Experts of a small language model.
Size: vocabulary 1672, 6.23M parameters.
Below are experts of layer 3 (counted from 0) of a mixture-of-experts language model. Rows are named router (the router's row for the expert), gate (a neuron's input weights, with its number), up (a neuron's input weights, with its number) and show model dimensions 0-127. Each number is 128 + 32 x the weight over its row's rms, rounded and kept within 0 to 255. Numbers have three digits each.
After each expert's rows: a language model's description of what the expert responds to. This comes from a sample of Wikipedia text that the model never trained on.

# expert 41
router:136168151131135225152109143152080149121090153154166186069109088141147140086142097117151126150142137085169155191097171080104107129078155118091109174165145194096160124059076169146151138138143194142124158135158146139150126102157149132156110122149099134087112090067110151128097116217136114135116167154142095142142122085110080117165140116136125165087121109158186136104099161157155158072169
gate7:133123165052158172194111112078170143164148098128111113168155118122103108171178131112086116137178110115053181139135167099151129122123110130108116142167188142133128150135126162118117132141168098107066116121122090157138131164128077120064142122187123130146167127139142119086169144135035153101160142152091180111161080104117135095132170123140089123133206184104105121147171089197176156094138
up7:196107087117127119084130155121109078111123170132124065138127139103174109196132140132127089198124208131146119105102108158129130125083153096114116081155045151160158080106138126129135122126113135183145113118090198096145144156142149138158202142140133167161172155111034103158063113122120121159136052122166181149103176128123163125145151194093140142122098100148134128097101117151114127145095
gate8:130143147094144141160098155076151137079151125189112125176208133161223128121118128112076070150148085137113168172157154123145127092125115178082167222140096076131132103150123120113150150118106134114150120143086105102193191123150094165144147169150122101107107128123158137124103073170113125230076109114120165106119186134132153146141115138147122181138181126140122156167109151151132098100147
up8:165168134118103156140111177123139116072137092090113130123141162112143145156111128141101156161162132088102146065117044090122162148082102123133171150113127108253101106087172090164097072120122140173135145114137103171088046173096159112095192107087152123138181117119135136138156137125100106120144114153147147134108126133125127105080143116130083099167135165055086044106105130155144118157107
gate9:181130163093156152101060094190098130124152120132146116129083144100120119106120171106105097090119158075141113114127113098176113015161111154052147088134128156130153141150166141101104149176111128158078100183165165092085119095137118115125124057081138174140117047069092098159153112146142112118092103137073139119132081112096126134109122149150133148092138132136141183100066181129118158141166
up9:129120094098153094092204201117171143145106147142077052148124130071092119129117104109081159137127099117164110122148105142130156220144133107150056124105113099135142073122084126156121116125190117117204134139125077142105140152131127129116111202140132123184169154129154128147131055142175149055150094141108097137169164150159118183109113140114122168147118133143196130132177095104114076110116
gate10:132115159068123079124067146098144153057122140075142152168141110098145129107103175151088119099126161074142082153122146109106115102107124124087153144170178165182172127115164169156131091181143116140047115126149122152093134146075062093119120134112104115165154096127128064147110116156101120143121093091186199200132117118128118155087100116135081110158159129157146123086072156107091153192080
up10:090134099075055111078110097178155112117138119159036126115165161133181143143131108138085095158109124137076145096147137147138160170150096110097102156092048131084058127155097096108135089142143115150109122093106056110189135129159114118149164095086103153165165112121164124153138100090085147135116136177104064074087181099136125162134142151137182120162111150119088104166132094084136116075135
gate11:092085102153117159132120112125119125104160122173137131122058109128106127098128099109103143176064153104096193110164121130192131081121120128095157156124120156033148160171140169088111121193023123182138090172103153123153133141096087147140174127138154074111155094130107150109078207146154130183102154134130136162156124077099122114068061098140137106125133120108119135110152102148093130128084
up11:166119200145184137176097055135086078157147098120136138074144145149115117074112111166135167120103108138120199147109135105147127134136134159189161100130175153126119129104097102154096114123137122152109131155135158140140230114123146092131103115131124174111147061110135163145117098099154089135174194125131143137154150166132150131104079136089104132057183133033129151107175121150216111123124
gate12:185090142127174139149080070128174119173121087108131114131153156098078066121144140179102132135068133149089181156138125163155153139117120144140157075169113152081091089086142123126110153149139166123092132178121100094186132160137156124096136153146096145152151059173169146178165155143136111109163157124112199118170079093111103114111075188116113103101114192136158081143131060112191158109133
up12:223090176131160145118096110142150092162126120134124140137149166124118072122103176165097078135120169150096153135120145108161153140137112114151180121121050139120103092102133191104034167153099144099075136141148143087202112172130114127126135161145106098168168069114193141149133128149119097101127146152155193160128107067103092103101072176127119090140065114164160130115117139180127152112145
gate13:188106177115156191105141207126133126144135140165146162122092164142139062078169107171090078126130163144106167143092126081158137136140095036117122104095118141056159108137154133111080111171130123135114147137142159113185104099130083165164156114182094143180161079107125116123108138116131117177101095150116137162167114166162108111139079228111150129132109117173146106115185128146109154175151
up13:109095086108137120125206122149079137136126107152174135095107188075119129082060091147171126115110133021146105141116089167102148115145150137150074117114129110091138020098125179125154103081104162143187150158115147116073127119110190187134128149134095162098072139171141122105165147108144167178099101089124121111153077121175154153143130109130146139084123111106159112137114163123122098178145
gate14:103124099105178126084150069122148088120126132078115145162173150158106124104197130106112156129137102097127107106097115040176104113127168149140113061161124111084199140111125082058165112147143197090150119171175142154181090082160112088093167127105117176104124126101111158156130135142086104061146139181149115175095108137131130157156149099105131112164076178184121114138098112107122131190110
up14:108146098151087169134160159144143132126109165138084136135176151119187154101171058161099116134161062127096096138057054069125147180107163136144094116119115144139134165106105170106145078094166159121160133130125127164146164107149080116096082099152058126117105154112127100152067161115109175103084108220103096113090145120094073146099123126109136123140136100187128103147122156096136129204091
Description: Second piece after a capital initial in names and places, like H-al-ifax, H-ul-u, Fl-or-ence, T-ul-um.

# expert 9
router:177116155115105158152078168068199177148125113140145071121104140039121115145114172100126116149167168145108166127143146132118072187148126112114175151098111124087061152182149149129104136176157076104155155161088085096131072148115144126139159158108120094159156139127164136163132142135167142170151149163071175090179149106100143106138156176114168175133119104121085182112109134127176158095190
gate3:135047103113116166090176123108175103110112130184152108148060134068096147144113078124121164088055106171156143132121126097153156107171110143179076146145164121115156100153114061143113175171121102170046128149090220144140140128143092091098064130165111137166123108132097121113119152096088149099085101169122134123133089139098162159113120109101094200125121111108156139147165145128178134092130
up3:149162145151121111079113140119155122067118093193135083105083090064162087155115074129098173082075071148210153122144164135144187142149108114120114129077091093177175122151105094106103110172132089134084139137105135124128166087070140149087110085153120075120108142115137112093113145136101156119088130197195168113152078106105115133135099090095116194128102108098148140110099137136183132094163
gate4:188137125107103079123138111083156135119091120183112211176146080147153117104138181108101132125173173156032069119093177125138089116138106124137122165155171187101147197079157145164091184127118184141129128113189169152149138090135108101133083096140120096148147108142096141099082146162152095129170095134137135091163140149108104152168127100159131141140102148196190129168129076148130126108126
up4:124135167157125136146133159140057115110141141063092085171131119121125123173134157090161120109138104145197146153172114122110132109135161160120120133099113109183076137118113167072048129096065079110131113172071170105138184157145189117148121109103186108053067151094141144113142209109106121114116141151115140169117132092133194139179117087105130103116197114106165179093109154117117143143149
gate5:168109167121126157048119118098077153163107065140155146141140202068139136132107136154142089183127078152106084153119085144149102173140172135157148207171102180095160118185127134142146151181107149135137128099152178152130153156090065143122106197153107148178143148119144137177086080167118147113132150031115080116109160113149113132165113144141118157104064126128110094127121150145129166121112
up5:201132089107142145149073114109180147142117163115078117134152127134124100152117123087122121125132167096104124072141164135175130132170088103134117104214178147156110097169202071119153131150116169092150110160124098115132134094158141107143039118099161130098094147106129091131181140099071072092078135181162100114183107056084133117119155154167173148133144159185126126114145117073105101158106
gate6:164153104141108116155125105115141108106189103130102132208123115136083122147086092168100101110056103163087124181032154131152155106134129189133168159131146131155038140085150146159138109127133141092113103097074111114150140079175121098135125101105115141140151142139172155172157124035121152059117099115186164095159115107059116111145118164134119094115135151120163090120129161141167146184153
up6:151138127154165167182147134183146148120143219091089123133130142141149141203150140138091126166175152120039111164195137098121153112134062144149155156084098194077099128166132067151168142089140148149131123108100171148151143118163170140125142168096100128155116140135136132116105143133148140080139158130151106143126128133088104066113154134133101164088107163093209173061064152093104136107116
gate7:141105129118110131164154155187091159089211108135111139170135139116131126089167109134130159132127143103066147152159149064134182108080071185156123149067143148086168115111119123167131181139112145152133124142111122113121148188075125158126172128161090115171131113154145149154127077125101193086141097182141120092160115105129104148163105195059134138150177079131187139147172082115113168204102
up7:104139145190107059081111051066135160182076133148145117102099094154114168156103113132179100125151124152163104115128139165093110101132156093109177120137128141181057139131089128091207077124120099128097119104132150095095141136129103111112101087121135111083141148161169109060135109106116141192108188078137120151080139111144184125132124110097153090104096151143104121109120115154148138019090
gate8:088119098084149165129079129119149115117128191087088138130115094086091082107165143080143138124159153000100062091105102172130172121137141086110119152150104132116102177108185146152152177120150170170176127172154066140151096107090127134125040148166166123088152125112123126152103111149105113114140155098153190102170158085107151150120143151136121083145155143144164150159153092158144094110160
up8:194176105129117105126168133102110085112107124144140140122128168162104150132096093150126140163073130163136188161120155074105045065137164166141100061174149155147146120127132107093075112136113130085067108090066180139116184153184153075154226141136117075134127117135113097066134162157098117142103121169103097136102123155177101104074142079121135144148114120133097115106071116147136145115125
gate9:132123103090108069111174101112136116114109136107128149094112118170120073142156102110091126159130155118119125118155117157142147133143144117097096077087146082124155146113171103186104182150178204199134136225128137186154182087121155220139143134171177179127147123135132136128117093213110088139142117130118142128151098133111163085099140085137164102136120128126166167088166093099050109134165
up9:165132129156180169054089130097091132120113110180091123139174145083140136113087125135216143116136111135137139158141133110135152107181122128167078229137078154128136148150112108054175130107200099078095105084112159115100122141125123119089108169174102134103129130163129121148190150076145153145095141128126157134104158156152110161059109124104145136121182106129164144114113157108220125183125
gate10:161104100112114148158060149084166141099174155163137136140065134123085091143129121116149128140088150161127103122118123135180142148144140142105086068187087161160126100128142112146080127170157140122163104157110060150105124144187166075145133136141094247172183070108133128161114133107139122130110086117112185110091123120055141125087112160084213111156153143103137091167134075134115132131145
up10:102119081140161126125148118137133103072108188182130128108134132146149126089140140109133137130120103141126102118096150084134107107165116150098153170133122124074174158138147192087158166098107097156139109061178167128160189152177133145151028142073166149081162114125151117081055162179103119162128129158103153141132114155130089134165149116192170056218103092081131102132133123142089143116138
Description: Line breaks ending bulleted list items and table rows, e.g. after footballer, Oxford or a closing parenthesis, plus suffixes like or, er.

# expert 24
router:101161155162105101154129110127143134112099117093134119094084099168109126090176100089111127147128137098086170171093156101112078109098142117036137087125173112085134113157097121113131097084155141103155126149088184137134154103137159163107139150176049172127135161138103100077192167141092096174105131153146086141165076172118087173086148192096101149104128089167179126144158145204153084154119
gate2:094097097105138133114109183089173083122120153176131183117092136140189126134143141092126114114092187133163131120125172069143134087110182123060144134134109136091144127080134126119095127147086107151097143033103157107102128112109182163092111099156116135086104096153078161183105049136102108145088088106202124143131116151155131102153081081117161150151103144160118088175169121056115172161115
up2:130107208104107073118181112124176097074190135158076108116088141123147151117154112140100148170092110091158142249123129051122162131142101158145138116062157107143120107120098090113154145144142142187112110132128143174135133162127152159099138048184158168142119141123147192159143144107084128086054144136160136091154118140141116167110146155111153133060090097148125085151112140126109147147114
gate3:169158139139155163100148117126115104085123097189138172206095096113122115126180106106086132119175080172123141173125120084133136139143091118176154115019147117138139169153180139132155157144124119161098138159113126139122121127109124123151073188166134119179080144181113147101089156078080113118124151144137156183164142211063089125176096126133160119120163119138155138112109090136149114110220
up3:131126139123112121119156151105148134107111173105086104160113109081171114098128112124084140142117117100133200128105095090153139220138125134053092136117190122120098080113175112127136125153096109130160106122123111111129073157022104181116090127181091173197160097154085101120119146081131106078110181147157088074126074130117135181126137125059142102129153084133116080161137106151103118179154
gate4:082125083124143170070164161195118089120107134188112092152121112116118065079166123108152143146089161171151119146120143070125125111099093183149108187142080134039147142177096140112112160179080139141113101141167070156187127142091072134121138131105120104108117103118100101134103127086132113098081140077124132108139130150089123138124061157167108192099139097155113096153072184134167118146080
up4:113154127139137131092155102084102169129118064125060103110065143121105121120078141087152124121105174113114130155130130068143137147140164162135142106128145138107117116152046187130176119156139119130069095067104037086115125138090156115138103078114096125070145113076088129163083109123061123142132121063197150054162116125143121095122120107147123118087158110119166075171149155078157148153103
gate5:117170141102096166104091087071135131137143153140153178119134115180087140121129092119159110115170119170128218135149091050138115101086112117057088172175187119122103168113130175124148145101067170147125077110162076157145163142115088146144121147151090155136123056139108171133098097144099105141068150083146138162129101122146118151196063117128109104107118084123135110181134098153156090107076
up5:190125142149106124165097116117133159088124105156075189146072078145127139083189123105146106105141162110133151140115089095137114136170095111128125119147099157113085105164064111113119151133131096147174087158120091150142097100103127142152109166137115084202116108140190117144144113169126147141094188116156055152140145155186160139128129103145045121115103066209128183171173128170130084118067
gate6:103092098155198177118079101076158063105103106173079153154158105147184131124117152150132107127181168132105180111124163067183161129125148096103100221143101124075132161168135153158099172132137134157119071123149075161132181129145106087145165132146106130120133095113189101117083083095089111170104133101102116155117150123153116126126089159112157130144091171124109087181112066173104095112130
up6:136101085119083069087107113140111163133124175123159092141113184105127178143182097074101144135127127106122128166151065184102116118195088187151143068108131125126144127147086129172145122156096085139099148148137137132154089159134176168147085135102162100087121160171088179184154144174148164151135118136102129112164168103200176165142181139156097115173195138121110152128161160114166198121107
gate7:132072200097118143099116138108142099143098128116124070140139150117100086054178113177076141162184095070111216141073119129151163119177118130109178146129151062107169111138144139165133109122138141153127128143141112173121142135128093119088089123133074122095174148156145095169162146105159115145037075125176145146167144103110097163139116123108151150149193144157126048144161083126115171136122
up7:145152104179162164100118092147097183131137151098152151080093142138081147166081154128179105116176112131108074120147106171125124137155088124143156118080097145147186148152133084188200178134118131110134148078145094061092139133129149164153131121113153130145090121092110187086122139114126127153186163136158136169086156198135161090190096088152096155043137164157156146142107138097129067091148
gate8:166124171110168109133121153124170045064136125111109119104123109135101080131162165095082172124119092085126149151100179021156141185145131065136132146135098150124110071134139091126080160130149183143108064105100054088117119130102142112145125078131135162103158129112127102133116096118103067113196091126112119133104119115112134184144107102058093182085123148146173089171132103105132108115151
up8:106143161140071111171117176159094136170148236145138139133147171136144132120099116109130115130168114149075138132129101108127105131009130165156152124143153122141149179119108160139138115068113081113188155109131096108160097069120141102100125100121115117126068132187111119146146176173182114134169145143145092113082108172098165067154122058141153080163110103101152177107162125102086122166130
gate9:150117194117106167141096097165133138044103167150171149113127154166080118161138091155095186130086114167142148141160138084167119106201099150172100157104129112100148122109067095116194165137122099166196086133077154122131094129126121174103119131141116088125150143119059096149132128118138076094179114198114136129132092095112119135140103098153073178113108161185111152131084185173165150110121
up9:133119157102106119145137082117175125089109150120172101111159117145079105080134096173085162125070150091164178134120184109162132067160113128135107108193086092108145146132081101118112149124172125167148082157135137164081163150130118188121181096134126119144217142180090142108160150077083078068154091151165153155123068173151117134106098133126124157101189101081094119090110122174131074129139
Description: Word pieces right after a lone c or C, such as the period in "c. 1785" for circa, or or|porated, oup, on in Comic-Con.

# expert 61
router:124126068176129183187152161157100129094106140097161152142130123124183089135138055105118125137123103145143083098133054161118126114151147145063066182111066170127143164156162132154110115173082133118134150194087125129125215121140103107167087165128075123139125153148128169126135123130148146117076199154160136139123140147100187109176113143131113117096104106073058152067105174122107124137129
gate9:091107118195187144074124127103160101108139130167088111150059127138091127129137100140123138132108179138133170167169127112146150083117136186141145145146133156110161131163105136134156151097134158157139138129096192083138193165126123127115106121163103149193130072212079154122142094161143184104133101105151133194197145132091090167121150177112111156096149106154132189131135088169195176085167
up9:083154162103201178130119107103123151156176225133155128171117138156147115174134101139085091105134145086137116126115055122139152135084144153114090114137118153131138122145143186157126139108147118110084147121168109132108129188137176146104082138125112167172101144078124129123071117115142160081057110091129100124167165090141155155059131124131126153102134078110159134125133109111020210098172
gate10:115129112100138164114157181110136135024119101147157108179096129136184162105122106102129072170112122150065104149141163079148173084113120098036129150116125155086154172134123122149158119124086072178133106104152116201123095138132094096107115152112153148140129146084102113162109127191066215123121116121108088127151104087138149083168105132140160169147130177175122106143140132148123160103062
up10:060069127126161147107103136131105141084118139181097098154112111121109120092158085108088105093067121132151145152096168142149090144168071131130152174098124122050188101145108156152116136119213073126131171170149146179068128113130162133096123124154132124118106075093187101058125094108158147110083132122184042147129148140145139142138144083102133111073145074161139160123118099103112150079140
gate11:136120120103198119110135184135117104136186131125157222167129098113139091100050120116075146124127157134112104108143107072179150153139149108123151114139084149126123094148153119162113100099115122093108115138146106133175089157102041197127101150151115181145183040107165177109134124123192161120078167132065097092132158119110122113123144135125155166152167094143129079103108128073074101135113
up11:120104129162147136161151099174101148172087109121175098123140134151109089090106177162127163150098093158150114151166183094137164101144139156059142167100107155119107204194149134125071065156130174119171154102129131123096193218110084160100137150185117173153118132125140150110195107157127083134094143116167170098106106093075100142107147176113147139153155099147113084174090109152137088159139
gate12:055181139167117143108113124028164125147155124122127227152105178173162097126119155097138103158118079130129071123139094131168163155140127106161130174120190157132079150164129166103116155116168104132074151216199100126108136142109144109119080138089094175141162136089146115158115146131195115095140110108171146106093126127109150103144118131118130182092087129083056158121127135148138147124132
up12:135094158142131068149138120137119175114130118149143231111128082065179109111047162089084077180126126151153126142129119129114178120112182109148161100128116157103123099124086158112087100131134168073108159159136065071137123136134124116149122108089161153138117156122128122070081136056180132179106104121155160034066139154092122129130155135116181130132083143090106127157150152093120095142142
gate13:145157146157106173157162156185101099121129097132154163123088147156164113072135106111125150148110105138130095161144189095132144129058081101119164161179119178135171135078156123142117082166145125081137113130131117185124174162136120172146172114127128191178121016131128082108167100096098162133166046091143105096120081150134138122179129131111087162107071114160118096132130094168166138143173
up13:070113107104116143128133043145107097144153161161132087095169169105101153183130145116091083135142123158111177135164149080134175109122085132139131100155114149069100155181086116127165105127121169164123102182156078144153122151107133088149162085152120150066146176133135136134084192126131120106124106094104173243124110088140183133114110174068151099129166137123157125123144098094146190111177
gate14:101109157146141144134094164110159137144164117099128103086163161105116089100144114184041135083130145105137138122144144068150140110159172108086180086191101105074171131127107115089118143093131120143135125144215163139061122147137121170170200137127102124117114025154110166158103069122128132134082092140100137122157100129128047146154112107110122101123210148126185122138121141088135107158116
up14:097100157115201146167101128121150139142165151125099149152193106096098109172100197074102094135115105125100126145130089130125162127186128178177151181115142119170099138094128104127137138093187071066148110115138094109153084134123172035127150104156160128133125151170147055098069135085161131152138143144114135090082135084132166123035163117113169141111162119103141100130153154155154161168112
gate15:107139126145196137086091095107212099082122161125095143225086137213127125133164124180153100163118167145130137115155142117117153057100135130128109186102096152110206131096129101124145138182135183138125106168184121119142192133177088137085134133102147134115093118179118173148150137122098173131111137095115148134135161172112160149116080151151108151215122122173110169128172132138123153120136
up15:186100137109073088097087108164108197172114112191149159073103139040112160153089120112122176089191066125092125161117138144099108131076142106152148124092148095143087085107130132120175142160125167105110152106101131165140090128176211160157091126136105078178139121129180092148170137129119129173161122114137128139099109124185127150126165125131090105086041111126152148106096113135116123126077
gate16:054146128091093122146170119132140114170127104153128121102123164113116161084180129142082162082103159162075124125102141103158176109137080130129134130111142018061159128135175109104097148111120114104092088138093142193118131140113134122136173099145135100184103121094110051129145150091067187091105100198142081121108098143139151139168115110103107118113110135132176149120086121072162169192084
up16:142131121052130139134106177109093124105140090202157142153115164062174118146141080107125209137134095081086107146152124101151105157201109145141082117142130132173117139076106169158092154118072119098167112137114102128174155163086170152186106153159135097108206087153133094122068132137112110148117171136146134110120137177101104092157146139191167178164112141151101146080079171154133164142130
Description: Year-start pieces 199, 201, 192 before a final digit, plus mid-word n and ad, as in Dubrovnik, wasn't, leader.

# expert 29
router:080117127162060124131119101129158129134142191076120141076229145085085061131111154116126174154051176133165129080178183175109128101145102141172137095075128094151128152108116166116093096101099165126115164112138102116177109134109095096153136162104140108092083134103166119160179149129153118106139209124167168104124184159120077125127071140124151116141130103097106134099107135144126074127086
gate4:101113120141140176121119192108181119075185151139138171136072143136137075071133135119128130099106150090149176139158139042151153061126111142130121172183155145044091121135073162151069132128136117106125133172133132118104076093098123143167176113146150101173074083144182144097128107113131078132115107121131115087165149100166130147095147047105162159093132048110105138089109117108136120104123
up4:082112142129129124179073136093203120068151095041129177160132189105096083112131154134167126152121124089123130143081158102163167080173091165136091153121128165018109128096094136162136129094149131113172131124096111153087102106063133134164103040131126116107066105146160154139153082084096120132131130079155109109148154159095129140112131150104161144113096117144084119080137102134111119165157
gate5:072084174055122156101107117075187132137199141140128167115181139123124105086122138146097175069105175133106160095096141104159172144150146082091109116150144100097089062155131113102106145071127144118110091148168111188110101138148116086141170146130080113121147013172121133174162152070141128132165101095116153165153119105143148087117135121102105124109109117138101141104074125121068109153081
up5:111124143120142195108137158119099145117118118163100121130156122098104168174168141157164136170189073132151066132131154102085064130129193202166115090126173102148082149148055101146190066112161118125068145149163094078157123182089126135184134096116188150133081126153118105095085091153108123137144153123181149139131179140153148114085142131140137145134120137109117131122077103195115075173135
gate6:152132157150145156114131045167216102115179127180110173125094170133096119114120144127065142103141096092111177136223152118141144098189158104091164120107139110096135124127099189071133172150082143126144116121118078094168124163161110114113084139111132101144133087148176191162184091143151142107189124130151140058141101128145106169142112120139148109181171125130167121122122064085146106130116
up6:074134099110026139096157124152097149141135144139084168113146158190095109094010156116098103128128162141124096108130095118100133110156112115178151118134150125079132111110177096090139187136124137128114126192139065097087151136093122092114104104112108121151105129163155083173116124098152176107151124194163128143135144090164137177103143087107225127142187108114147125139137126154121119198130
gate7:124141182104170097062140104060091144112126137172121103105144123122078123137149131159078150051113123115152127150063140146168126109103182127177182123176136109115098101107156126120130134131148122146117108147225132145111189158154069122072175147177151157119162060099101127059117105174136125122150109091093155093158105063181159117098138097142130120142051144103146122153103102124142143105083
up7:134121101133116106155032154093149115115165135129082149142161179162194121106132156127183112140151128088109156128120132119099108178159119024125094124149042151183167113094142139124183111165086116146120135107154180122154091117104122179102103174083141114120121165064117194169102140139121098135097153153158095157105109150112136198162135087099100107145146155113119185138144171184097116126114
gate8:098143152162072123102100067165119102070162151145122166096108181117134150142084091088138188143141123108091134194156179073111123155164090164141112057116174102119167105113082165131132090096100117154096127083156125186153123104116121109118063072150156183172143132095132155105075087096097116109154120120099112136107155060073115155088109076081060118098116140094143147120130139155126105138093
up8:125146106136136143110087084094105155099107197131113158182085133107111139168133082102159118127161147166148153147143100151116097103076038159120111119105144100163107133117163166065126107160106130130141132131147182094113137110105114138128036175096089182120107126201106114093125133157128112053141165153094082117080104138097133154101122080124157092107096105151097066099065132180062113092145
gate9:103089130130179161135095093130182141099164090130088164137119106092129026062129155059147151078165151091130163154091147104162121173121124094134096126182114094120137127083087216139144088105137105186116087119085109101137119131154108124099158139085159128115132103112126104189150111155126138140153110120117124105105169107152149131144103093104174180153185061124119079100102177110181113081087
up9:122216177130120157116117126163158148182141164125137128103185154072096141105071162139134187053171108163096089072152120145149144136111100067127126128128103151169129172095148139117088096117072088160097130081144141125121138142126113198114127122114200163137182116092172112101156175128145098157143102162109122141105075173061133154135046121094125079102116143112116116130074114099135120128168
gate10:112128126138145170083084118156172123122145121105117162130107137172198117112167115162127117107160113126134124169146155125111142107167137123039168182105114102048168106151128110109135146130110125178127117193163089146115194160152066079088071114126107166102065074109164149142162121067109174158172130126151152109112164156134085161187080190091121143139133128169162090114095141088174134115154
up10:079091131154122082169118167133113159190136110132191106096170122100098180149130172086153149135148142123094105145118123143135102189097108096173084100145109158137083126173112167134108153106039154117058113126127140131156065111140153108188182165109122121113164145129102099134116172146188157099095149111104107204126072113201161138102163135145137137105127069145191113155190102109136125148134
gate11:118065103117143141135121111153163118078155164141142147178130115204156094133119068121108140094085139156175094104114157152170135108139078170144148183124151164132169079078120095124133151158137126183072124112140137166120221134147113134049084101137059111124130104159131164130126147142121099085185169184103132093093122106114168127179095129095147182115096170147096119126111137150072107073088
up11:142115169061181150057164088122114159190151114127101146106163154144150089164112199141141145106116149188141144141149111109166110169130119088138134137141066178145113104129121136125095172125103151168127143168167140118108077148075109169050097113091106104141092090113162110131146124082158115071145112127076097153106141078138179149135090114198093142163141141117077095154048175120119127078120
Description: Second fragment after a short opening piece, such as a-ut-umn, He-ad, Occ-up-ations, plus spaces before numbers in table cells.

# expert 52
router:104130160130134113108142096177082149071075127140150107153156087169119091138152143087116128150102150176164158077144101138093097089131164137196100132151121072093173148153094167111136188127055137126168160134152122133089104086128140131155119167094134097177107154119053137135196119102103084140114151113084064111082120062095150166135126165113173072123153095147144169074082125115105169120168
gate0:156141133165125207130124150124149089061149124124101152146132201127118114078150107119158106171149154114103082134163181155156122128146135125114185142167140136056160095166108182156108146079099117139100127144172185150139164131118102164137202106170161091117107110147130111105183121066136152099105079140066109115107112115135119105091123190159137113114138082166121134153123146177206185202122
up0:158098064106103119077168124144141153176130114101172076163117112062136134137135118165130147152140151134142095143134110080119129106151098153108161181065151103136119175122182076186055128197104111125164102162173168137165094155025114140139147161103106146119151091139165111116093107128062126113102206155091077122131081142133184105116102097126129173159165094107136133140143104129097152155134
gate1:162112100104166207123153107129150135143187168133107199132094154139134099157170138126165105090127073153094107100124098127132122138141126058160154092162086139149152084187158072129125120168084142025106107111194148132137104142128098137121128132125187095102089056138181151081115123170117117112186145113117116104107073131089112164103138121174132033129114128126136147176151109110123144140100
up1:074144111136089163135091056134093143153082171064210085156102168197077114113128124122142138126128162122148165162164131171120083113085149163111101096148169109081144139169169168121141090091141237124122139123126154113117199108088142126131160115143120125145072139157094086125131143121083122129096127176122070154160145126171114130140106122116132112138102094135106197143159128174154106060136
gate2:159105113172111106118163117119156169142140139156045144155119178122135062189149135150152127098117134178127102148135179123180169187124157153126153154132096117106136108084149140142135181157155162078074099109130091164188151133172084097141086137156130137157145105151102127109135130146058117040080136168123183075107073074112074138131117174159102129146159182145149123151080157150172138100141
up2:120107160113112099114145135076116120115102113134146144035125087138150162094094099088169137124103086118121136092113094135149120088154132136102157077169121118112155056092127160148123143142119090143127138126127139149095115185071096103096127127155099075103095141088191168138147096122081131127109175089124115187158059108122138090174052072158164162135105145142107193143161090051089090068141
gate3:106126084072106141166119071125126105061115107131111104159124191099150144143154123157090106097102100090112174091169186070165083108176141153132085123179112061086130129125105158156092145150072090150124118115149149173074121158157066176103149137157122120129130028097132152115163129137115151137106109168155095105130096122143124123186074154106118138165135164146113183116102101132212130165146
up3:153200145096107143096120176074119132134104111150150121109150141214185166130183110151112161130093111151111092106176159158121143159106106126073170095117118180115135166182100184107116170173135085113101127103152143182173148171101174138169219108121108089136149100144125104135135168096132182109113126130125180166106156172140083097076167183114121111145074116130128148169151135120164185127114
gate4:042181150114124152111080174131150124156128121126124180109167127166172105128117100111135140077149098144108102088086182097114127120134135082129173186160078138125153104141102203131127106091150111166137139073208112176097165100111141156173156125169144163144121130159118098147148166149139171125188162091147102136182122121127159119072075161106100151168147114120222066144092102130112130159145
up4:118139106126105092173160109105171107206169152115148087101127191113071146149107157089107130117182130132114085094163099157118203183144062146127167130134101139160119114089132168087108075101091130103073106101152138093128141112107140109109076120060147088070130134148112106185139102066116174081076141187083146067102183126137122134117117173127094143147141142140102145134159177122128157103088
gate5:161120112155147169165110136137151068134145097131177146209155221120132139143091128133083103106115123130072066090141097085157118150148128101100150120116100174134104134157102108096081141089125144156063107187151080096138152144172106120067069087151159185126112156135106155153120089079163144191096111100109163104117151103154072178122071173123134149115139149141105132186132142131144091177101
up5:066098128087146168120131184181127205156125160157102109100100099146181131124179117070148126134127133137143124130103116077123157136157136163091164131156116150116135105140087158153100096147181107130105112096143137132092148121153167183182162130112102188148157106163115100191122153110035108109152201148104083106128134170130171069109106080158207187110110108143175173140158101139111130106131
gate6:147130162138171101123169053147096115134143135149177113118108145148167074116159160123124029131138202091146139116169171062101124109117124147142103154090110133130132150134133159133123196144102110110085129194164099096177154128115124088173130146167146067121166133138130117104142040157134104073124115185143119185164165125138139105147163126108063108098198127120186157137140157121140121067130
up6:111117131100093072141166091160147163118124112123144116175064128097120111132166136172112116103119167119112158154063171133129137182150101118125230151095103116093125115132118168118092119055153108094124140144107119109146110113124183107127124134164137121114092170187103079055150150097086158089133096166071121052163089139116145139065205097160110092158165148146132101179137123116099173156095
gate7:139141121142152137077155097132127165095170178113154111091131146115166127113088101090038114152135124122114122142127120083123133069106141122140158161090071121082180137156126094118098131144154107128142156125105070202150104123127128139101110091120009085192098136081132086134125105115144129135108125153091141186091159099147165099105044117097131134180119142142094111178104080074083138109177
up7:169169109117101111089119142152098172109138134178175066145059069140077136109139151122095132136160153118152140149114184124132118097141117131083128128168196077118146148129134128104206138180105120100176120171155201173082154137118109125117126136072142171165097093090078109128111086110099149143109134089131170069164141154109223107117170135118134145155123142109152104056103151141113170136180
Description: Letters and syllables such as i, ok, ov and ak inside foreign, often Slavic or Japanese, names and accented text, as in Sl-ov-enia, T-ok-yo.